config.toml
n_layer = 11
d_model = 192
n_experts = 32
experts_per_token = 1
d_expert = 240
d_shared_expert = 0
activation = "swiglu"
moe_layers = [0, 1, 2, 3, 4, 5, 6, 7, 8, 9, 10]
router_score = "sigmoid"
normalize_top_k = false
routed_scale = 2.0
balance_loss = 0.00229
balance_bias = false
router_bias = true
init_std_router = 0.0221
lr_router = 0.0009
vocab_size = 8192
norm = "rmsnorm"
norm_eps = 1e-05
tie_embeddings = false
optimizer = "adamw"
lr = 0.00182
beta1 = 0.95
beta2 = 0.95
grad_clip = 0.5
batch_tokens = 65536
seq_len = 1024
train_tokens = 358900000
steps = 5477
dataset = "wikipedia_en"
Below are experts of layer 3 (counted from 0) of a mixture-of-experts language model. Rows are named router (the router's row for the expert) and show model dimensions 96-191. Each number is 500 + 40 x the weight over its row's rms, rounded and kept within 0 to 999. Numbers have three digits each.
After each expert's rows: "raises" lists some tokens whose logits its average output raises strongly, later layers aside; "mostly gets" lists some tokens that are sent to it at least half of the time. This comes from a sample of Wikipedia text that the model never trained on.

# expert 6
router:444580474428531530589524497507542528488583456438486551532514514459514537542543471558466508520516548513461513440500558457494486488473493503560474565464583461469476476548455514525521411507445503503471508513519476521502489401449491504490427522535521521519477528442438459522471477485464546484
raises: " |", ")", "be", "ly", "ges", "bert"
mostly gets: "rey", "ians", " party", " Americans", " workers", " artists"

# expert 13
router:441574479444538527598509506496538527484492443447488574530521516486510549551537471559452505512511550505477499443518566461553524411486504485552473543459576453475473461534470496529530418491451489517468525483513486526503487414463513494485445520536510516511467538444447461520385521491450525462
raises: ":", "\n", " |", " of", " ("
mostly gets: " Bowl", " Baltimore", " war", " Revolution", " opera", " Argent"

# expert 2
router:510515446523551493571508507503549566433502540477549456611540541500467501517415426535509462449432535527486483535502504552489468495507451489523396550485554453482490482487429465535527407502478521509531494522513502481532509482520441508496491492533479472497496488541493574479443494486536523477
raises: "ers", " ", "s", " M", " (", "er"
mostly gets: " view", " learn", " read", " sound", " writ", " stand"

# expert 30
router:445584499427543535595509540507544541478488444433491564532514529463505544556533466564460500499507549518435514438544558453506506523477496491550469512442545464471472495539479495521542426561433473542470481508501477496520492416464499505488475511532514516507482529450444453515399542491447523466
raises: "ra", "rib", ")"
mostly gets: " almost", " late", " neg", "fl", " However", " Ever"

# expert 11
router:439553502434526530584506552488511537495486449420510571531517529482512540505537469556455486495504557517570508434476556448515525549480485533554468514439557455470469531537477512516533422453461470506468509497483475496514487416468501498486457516546510524525467525453443459522394535492462533476
raises: "ra", "ia", "ian", "y", "us", "an"
mostly gets: "Since", " Charles", " era", " Howard", " Austin", "ão"

# expert 4
router:450554566431518536587509538505523531478476450412522577532511518473517551533538467565449507501507556512499508444505559471501464508476493489549468489423550457481473462530471505528538426541467477495466551530499474557513491413469513505495430521532519513522464526458435455520389545498454531488
raises: "ories", " room", " serv", "yr", "enna", " chronology"
mostly gets: "alf", "ante", " Ver", " Fred", "ita", "press"

# expert 27
router:436553519440534540586507529520559530478496442439493564530515526488518545506543472567452501486504560521480509444487552455571489396481487514549466585446568463479475481531471507523542429432448465487463523510492477539515496417456513502485485516533514512528475528450461459515404541504453528466
raises: "ct", "x", "-", "z", "ica", "til"
mostly gets: "ica", "Music", "rac", "eg", "ube", "ique"

# expert 16
router:443558534438512528593514534496563535487524437429503579528521511499507551543536471567448510505503564500454511436543559467592473447478493457546470508440581466470477472527468500529538429478419482506468533483502471538506491422460508501485434517530515505519482532450462458515377571502455523459
raises: "ative", "ating", "ated", "ations", "ople", "ac"
mostly gets: " MPC", "aly", " Sweden", " Kevin", "m", " Europe"

# expert 10
router:437574542431535530591504588492530538485497447430492564534521526471526551544530467559458495503507568511490504432473564454500513412478492499559471515465549450468471473556476506530530425518466480515471507509497481498518487411470506495476474518542515513523482540456437463519392526494452539462
raises: "-", "m", "l", "oc", "w"
mostly gets: " Carlos", " ARG", " Montreal", " BRA", " José", " Jim"

# expert 21
router:450559461505544549544516510495524476453496496440595544502473531438530609501523394466503449527485574513470534456481543484492490477479509505533451511512637452454463512502516464559522525493489449491441484514528485482533463465485469482557449520517551454515519515492450492497519574537520572539
raises: ".", "5", "2", " |", "0", "3"
mostly gets: "S", "A", "E", "Re", "uro", " Force"

# expert 24
router:440562502438534534598512542496535534479485451420509554531521525483520548502549466562448498498498561521438511432502554458491513512477494476552470557423562455467480484528457508526543418477433474504461507497496475506506502411466501502483435516545511528514482531451456452530415531489458534457
raises: "m", "ric", "ri"
mostly gets: " Richard", " Philipp", "ED", " strateg", "ibility", " law"

# expert 28
router:510511507481566520545508492490576469424495471491483598498543577485424455496428478538500461439572494553484534529493534468491490486478489506540424559459561546470496507466489558511512484522470485508428497499456445515517475531520541500539474551564490496574461516492496462511433506465507546500
raises: "-", " ", "1", ",", "8", " c"
mostly gets: "ual", " local", "ial", " World", " national", "ional"